{"d_shared_expert": 0, "activation": "squared_relu", "balance_loss": 0.0165, "init_std_router": 0.00626, "vocab_size": 8620, "batch_tokens": 32768, "steps": 6147, "dataset": "wikipedia_en"}
Below are experts of layer 7 (counted from 0) of a mixture-of-experts language model. Rows are named router (the router's row for the expert), up (a neuron's input weights, with its number) and show model dimensions 0-95. Each number is 200 + 40 x the weight over its row's rms, rounded and kept within 0 to 999.
Before each expert's rows: "gets" lists some tokens that make up at least twice as much of what it gets as of all text; "mostly gets" lists some tokens that are sent to it at least half of the time. This comes from a sample of Wikipedia text that the model never trained on. Tokens count by the router's weight.

# expert 209
gets: "a ", "o ", "i ", "e ", "u ", "an "
mostly gets: "ón ", "burg ", "ima ", "bury ", "ok ", "ala "
router,235,230,161,183,152,124,210,211,239,192,238,149,219,192,138,184,188,201,191,114,243,240,222,173,235,253,144,179,277,199,127,239,181,207,261,178,212,224,181,283,192,150,181,221,250,245,234,173,171,154,197,172,98,143,196,187,208,169,130,227,145,204,208,192,214,147,166,164,168,291,151,187,175,171,206,232,214,123,209,197,213,228,213,236,193,205,221,214,177,241,145,131,176,137,263,237
up0,232,261,275,248,208,199,216,179,166,197,246,155,197,269,176,179,152,248,123,246,127,170,106,203,198,139,216,150,203,272,227,235,217,261,174,184,281,230,160,236,201,169,205,221,205,226,235,229,244,218,215,295,211,171,189,289,167,184,183,209,240,188,248,246,232,237,205,222,250,257,172,202,152,223,207,247,173,209,179,129,189,232,195,161,235,198,140,201,213,229,138,205,161,186,271,194

# expert 227
gets: "b", "f", "B", "F", "c", "m"
mostly gets: "fl", "B", "f"
router,171,134,213,157,236,203,255,273,219,160,197,104,140,129,161,188,217,229,211,174,188,242,279,205,233,225,145,135,299,203,136,173,224,247,237,235,227,204,206,228,217,195,189,182,206,162,222,164,161,122,258,227,176,199,172,187,213,204,171,212,154,206,155,108,243,219,192,200,144,181,190,146,174,210,230,187,214,144,198,175,240,293,133,195,215,240,153,257,197,209,150,211,216,214,246,243
up0,245,166,207,230,247,223,229,223,145,200,196,195,197,196,162,170,198,199,176,308,251,264,138,176,135,197,92,227,242,207,163,190,190,212,195,198,226,208,151,137,173,175,193,188,197,224,197,211,176,206,217,191,200,293,200,237,270,224,168,173,130,258,211,225,164,234,152,252,170,280,226,133,248,260,146,226,191,158,187,177,168,178,194,157,261,169,245,233,244,162,167,164,102,226,173,211

# expert 118
gets: "by ", "with ", "as ", "of ", "to ", "including "
mostly gets: "with ", "by ", "As ", "alongside ", "featuring ", "including "
router,185,204,183,149,228,189,275,227,269,177,210,148,277,199,140,229,159,189,188,186,204,179,192,143,198,230,168,184,243,157,228,211,138,269,177,226,198,238,225,215,237,249,201,163,142,243,149,147,187,115,183,238,170,237,193,185,209,182,155,158,129,244,175,218,200,225,180,182,204,303,157,168,161,187,204,259,228,183,184,209,176,221,205,222,179,207,232,256,191,271,168,125,110,138,256,278
up0,202,206,202,229,201,160,250,231,191,199,145,276,134,179,226,201,232,201,219,184,162,156,243,149,191,187,175,217,230,219,241,209,139,188,150,192,185,184,192,165,271,203,173,254,163,105,188,154,201,187,208,298,178,275,162,102,122,226,221,199,207,185,198,171,227,200,184,187,254,152,214,162,172,240,167,185,215,156,230,274,200,252,252,204,179,177,227,257,268,198,273,221,167,160,192,305

# expert 121
gets: "B", "H", "L", "G", "K", "S"
mostly gets: "Nak", "Gonz", "Wat", "Cann", "Mey", "Suz"
router,161,163,222,194,225,162,232,241,274,167,247,155,147,136,138,183,179,202,181,207,195,255,170,192,205,208,180,235,261,196,205,178,169,238,178,237,252,195,172,296,214,145,187,232,182,207,249,122,124,210,298,182,203,177,188,210,195,185,170,215,218,177,194,155,197,166,204,186,168,283,197,146,212,206,290,176,275,225,187,168,292,250,164,206,163,265,141,230,195,253,152,185,169,192,231,260
up0,182,152,183,221,216,286,262,103,263,250,244,160,163,166,124,218,139,196,234,169,263,206,177,246,190,220,194,258,199,184,267,194,202,208,193,215,202,156,241,226,196,188,174,160,176,224,207,165,178,197,184,157,200,182,223,202,96,239,230,232,223,231,169,240,211,189,180,203,186,266,291,157,243,185,243,179,248,205,171,273,149,224,276,201,165,118,148,187,219,260,244,170,233,174,241,226

# expert 93
gets: "r", "R", "p", "n", "br", "P"
mostly gets: "br", "Br", "gr", "Gr", "sl", "dr"
router,160,237,208,176,167,144,227,242,238,199,267,100,208,132,208,189,244,263,248,163,206,224,204,189,214,226,144,206,247,160,176,238,190,262,297,213,208,172,147,285,226,172,186,114,215,252,208,128,238,181,160,254,200,187,221,181,189,174,197,157,169,191,188,128,215,174,181,195,206,217,184,185,179,289,251,160,227,230,172,217,240,238,220,217,201,263,183,224,225,192,136,188,210,133,274,257
up0,220,207,204,114,280,264,137,212,208,244,144,162,186,269,171,188,219,209,230,191,153,178,188,205,164,257,149,194,186,155,179,245,167,177,262,171,258,178,177,176,179,290,152,222,165,298,243,163,220,204,162,186,187,223,182,159,240,186,225,148,191,175,178,157,206,188,224,151,191,182,229,200,178,242,137,125,197,216,203,178,224,187,204,163,269,227,196,87,123,189,155,185,203,130,250,208

# expert 253
gets: "s ", "o ", "er ", "i ", "a ", "y "
mostly gets: "Love ", "Heart ", "Up ", "Creek ", "gate ", "agon "
router,165,221,153,118,184,123,213,230,250,213,226,212,157,191,152,112,200,142,176,143,176,252,229,183,153,251,173,164,253,154,185,229,201,201,252,197,217,211,163,267,261,142,209,181,216,212,254,129,142,138,229,110,139,196,222,192,200,195,169,204,150,257,174,189,223,181,169,187,161,271,206,168,173,192,211,213,230,117,229,179,190,221,231,211,210,283,196,214,156,247,145,156,142,160,206,209
up0,201,259,212,178,201,219,193,253,167,178,176,202,234,108,196,133,200,253,136,200,240,278,261,196,213,230,180,160,188,210,217,269,203,183,175,205,210,177,240,239,160,196,262,149,190,204,184,214,211,218,184,210,151,157,265,243,177,237,244,178,205,186,242,152,193,267,212,167,129,211,190,59,205,233,189,102,128,266,226,197,196,185,208,127,154,263,208,193,163,209,167,205,190,143,170,210

# expert 142
gets: "E", "I", "A", "M", "R", "O"
mostly gets: "CA", "NA", "PA", "ML", "PO", "CS"
router,202,189,163,153,171,177,228,217,229,165,152,172,167,189,208,222,148,180,110,142,265,283,228,236,162,234,126,195,243,159,146,208,188,229,269,159,164,187,169,253,246,197,165,193,217,250,212,145,177,122,210,225,161,260,185,166,123,194,149,227,192,223,192,157,242,224,171,179,171,271,133,195,180,173,199,234,266,223,241,220,180,253,162,206,168,215,136,227,271,216,207,163,161,170,203,287
up0,204,142,162,169,247,224,203,210,244,94,189,227,135,233,169,214,201,218,199,182,198,175,266,114,155,212,197,195,161,179,146,175,206,242,208,194,95,162,228,141,216,210,199,153,193,157,240,281,154,211,179,193,187,237,222,141,252,265,258,258,208,272,119,201,162,194,226,224,278,232,172,193,138,187,162,206,176,196,210,253,196,289,195,203,143,196,190,258,213,160,196,217,165,218,208,225

# expert 72
gets: "as ", "of ", "to ", "called ", "including ", "by "
mostly gets: "called ", "alongside ", "titled ", "except ", "including ", "named "
router,175,236,147,149,217,132,223,230,243,250,233,186,240,190,166,176,220,196,192,149,165,207,214,185,138,263,167,173,269,198,134,228,189,234,262,207,192,285,136,244,258,216,219,223,161,235,257,110,147,153,249,166,157,246,206,186,200,205,154,223,175,246,173,193,188,164,153,164,206,254,186,153,215,152,225,193,237,201,254,147,260,236,201,225,196,256,160,236,221,254,178,148,137,145,256,239
up0,181,168,115,180,267,200,158,264,173,182,147,203,102,161,219,180,201,225,160,200,250,193,197,151,215,211,210,267,186,153,201,185,208,230,190,169,209,155,213,207,244,253,174,263,229,232,176,149,223,214,233,241,226,227,212,243,191,176,206,151,229,233,203,247,159,279,237,169,175,122,168,136,193,153,212,213,212,218,148,211,89,221,162,163,198,186,241,296,188,208,113,194,191,210,284,232

# expert 35
gets: "i ", "o ", "er ", "z ", "en ", "a "
mostly gets: "ensis ", "ć ", "Singh ", "ić ", "ović ", "Jones "
router,175,208,203,199,242,131,219,209,265,194,279,189,166,135,142,169,176,223,181,172,179,287,197,213,183,298,173,210,268,194,212,251,204,187,206,213,233,225,151,274,216,151,204,208,216,219,204,133,127,181,246,171,145,182,178,236,207,138,169,208,173,219,193,156,167,128,168,167,197,305,127,186,212,186,242,213,265,196,234,223,255,196,197,163,144,191,180,152,213,264,142,202,182,174,249,250
up0,245,242,175,204,222,191,147,176,174,168,281,182,207,253,207,195,139,141,169,178,167,211,194,125,187,196,138,133,174,210,211,224,164,140,188,163,214,267,275,218,200,155,217,228,165,168,178,173,105,221,270,152,227,170,215,236,237,170,156,195,244,196,158,231,191,131,226,218,216,269,194,249,198,151,222,169,239,230,137,177,97,226,165,217,216,202,192,235,219,223,220,241,97,172,255,220

# expert 212
gets: "and ", "or ", "& ", "but ", "as ", "then "
mostly gets: "and ", "& ", "but ", "or "
router,161,182,173,189,212,211,231,248,177,174,260,155,174,188,124,163,210,154,186,163,166,264,225,238,223,236,142,146,258,122,178,208,232,174,238,219,239,228,175,182,242,200,217,154,214,214,203,144,154,189,228,194,199,244,222,172,157,220,162,207,95,178,176,240,168,195,126,222,225,247,164,119,265,134,202,289,237,147,245,185,261,223,139,256,215,235,147,207,241,234,211,201,143,150,189,193
up0,179,234,164,236,204,214,202,207,163,172,258,169,206,199,125,174,166,160,107,241,199,217,150,162,243,236,111,214,265,239,124,194,114,238,205,169,200,243,266,215,197,186,183,220,90,120,151,175,228,178,194,181,266,170,176,174,222,160,170,199,145,149,220,183,205,205,217,266,174,154,197,142,167,160,192,224,188,220,121,145,190,223,186,192,153,187,182,178,204,207,275,163,147,167,220,221

# expert 200
gets: "and ", "but ", "or ", "while ", "& ", "then "
mostly gets: "but ", "and ", "while ", "although ", "though ", "& "
router,167,185,182,195,221,210,232,227,193,144,245,156,187,207,131,198,201,162,202,165,148,258,208,245,249,218,127,167,286,102,187,227,230,202,177,232,241,184,161,200,240,177,196,156,216,240,240,132,142,158,200,189,203,238,225,192,162,181,165,179,84,149,166,219,196,161,128,179,215,258,191,150,237,156,221,262,238,148,228,170,246,247,133,236,187,226,144,237,257,234,211,194,137,181,221,164
up0,168,215,259,235,122,217,159,181,203,244,227,159,191,215,163,177,210,175,222,150,199,202,221,251,203,266,269,186,265,208,206,183,237,208,217,166,179,233,192,185,255,214,197,262,199,222,211,210,279,256,232,289,261,187,209,317,270,204,116,193,207,215,184,174,197,170,239,202,220,215,201,172,217,165,224,194,219,173,249,229,261,263,193,218,144,236,140,208,295,204,128,195,274,156,157,219

# expert 99
gets: "ation ", "tion ", "ations ", "tions ", "ment ", "ence "
mostly gets: "development ", "construction ", "research ", "interest ", "education ", "relationship "
router,182,205,181,217,258,139,209,231,302,129,203,147,210,191,221,224,171,169,198,133,180,224,251,207,187,236,147,196,236,160,106,250,214,217,207,272,239,222,205,217,232,204,246,178,262,244,274,228,130,129,216,158,110,226,179,212,187,184,173,230,164,206,240,164,264,215,191,156,215,225,187,162,240,189,287,202,240,168,210,164,236,288,218,200,168,181,211,180,206,209,155,142,209,159,176,264
up0,225,255,267,173,263,257,184,191,138,209,218,189,217,290,155,197,225,181,175,191,153,230,213,179,160,193,130,202,181,193,230,202,247,224,134,234,182,172,201,236,243,245,258,254,157,236,233,255,195,207,186,108,215,235,240,265,204,217,208,221,176,228,217,209,190,233,251,237,217,198,154,166,282,200,190,122,234,104,150,191,262,194,271,132,185,189,275,214,207,193,197,178,255,167,146,217

# expert 24
gets: ") ", "1 ", "C ", "L ", " ", "W "
mostly gets: "MF ", "DF ", "FW ", "KO ", "GK ", "ENG "
router,181,212,184,179,216,138,230,216,216,222,225,194,198,250,138,215,206,183,203,134,214,250,245,123,147,257,164,158,254,202,131,220,179,200,203,195,265,269,129,239,249,168,166,261,145,164,259,117,187,154,248,163,76,204,187,169,153,214,180,181,164,234,171,146,175,236,170,195,225,239,204,163,178,165,237,222,214,191,239,163,251,232,169,199,157,210,165,218,173,228,110,237,198,194,245,236
up0,198,221,235,249,120,223,196,296,259,116,214,207,224,202,159,214,108,246,166,211,174,204,156,205,174,309,223,158,211,210,180,173,186,168,201,158,191,234,218,231,184,190,180,268,224,242,158,215,152,239,229,192,148,164,145,230,172,209,89,157,197,191,190,177,172,168,160,182,168,195,203,189,225,117,225,176,201,172,160,241,207,222,208,169,148,274,235,228,287,198,201,114,215,165,189,203

# expert 54
gets: "Con", "In", "con", "Par", "in", "Pro"
mostly gets: "Syn", "syn", "Con", "Pro", "Inter", "In"
router,180,140,168,194,194,203,248,224,296,195,258,124,168,179,240,183,169,206,172,167,215,229,273,172,178,241,168,248,199,171,184,168,154,286,203,281,212,156,229,216,241,156,175,188,209,185,257,181,163,97,236,206,219,163,175,163,214,152,181,197,181,234,165,182,271,163,196,213,166,241,206,130,292,142,262,188,234,204,144,195,236,227,213,186,213,198,195,259,139,271,206,126,184,203,220,192
up0,204,122,244,277,216,220,173,239,214,254,271,217,198,188,219,109,204,164,142,264,167,257,218,240,162,202,196,116,145,177,136,208,195,235,157,279,205,218,154,286,215,129,205,202,203,222,234,220,228,171,132,249,189,236,203,157,158,210,210,206,238,202,150,186,244,186,206,209,199,189,171,193,259,206,143,258,226,212,232,223,199,206,220,220,238,139,202,215,164,187,152,129,275,153,256,155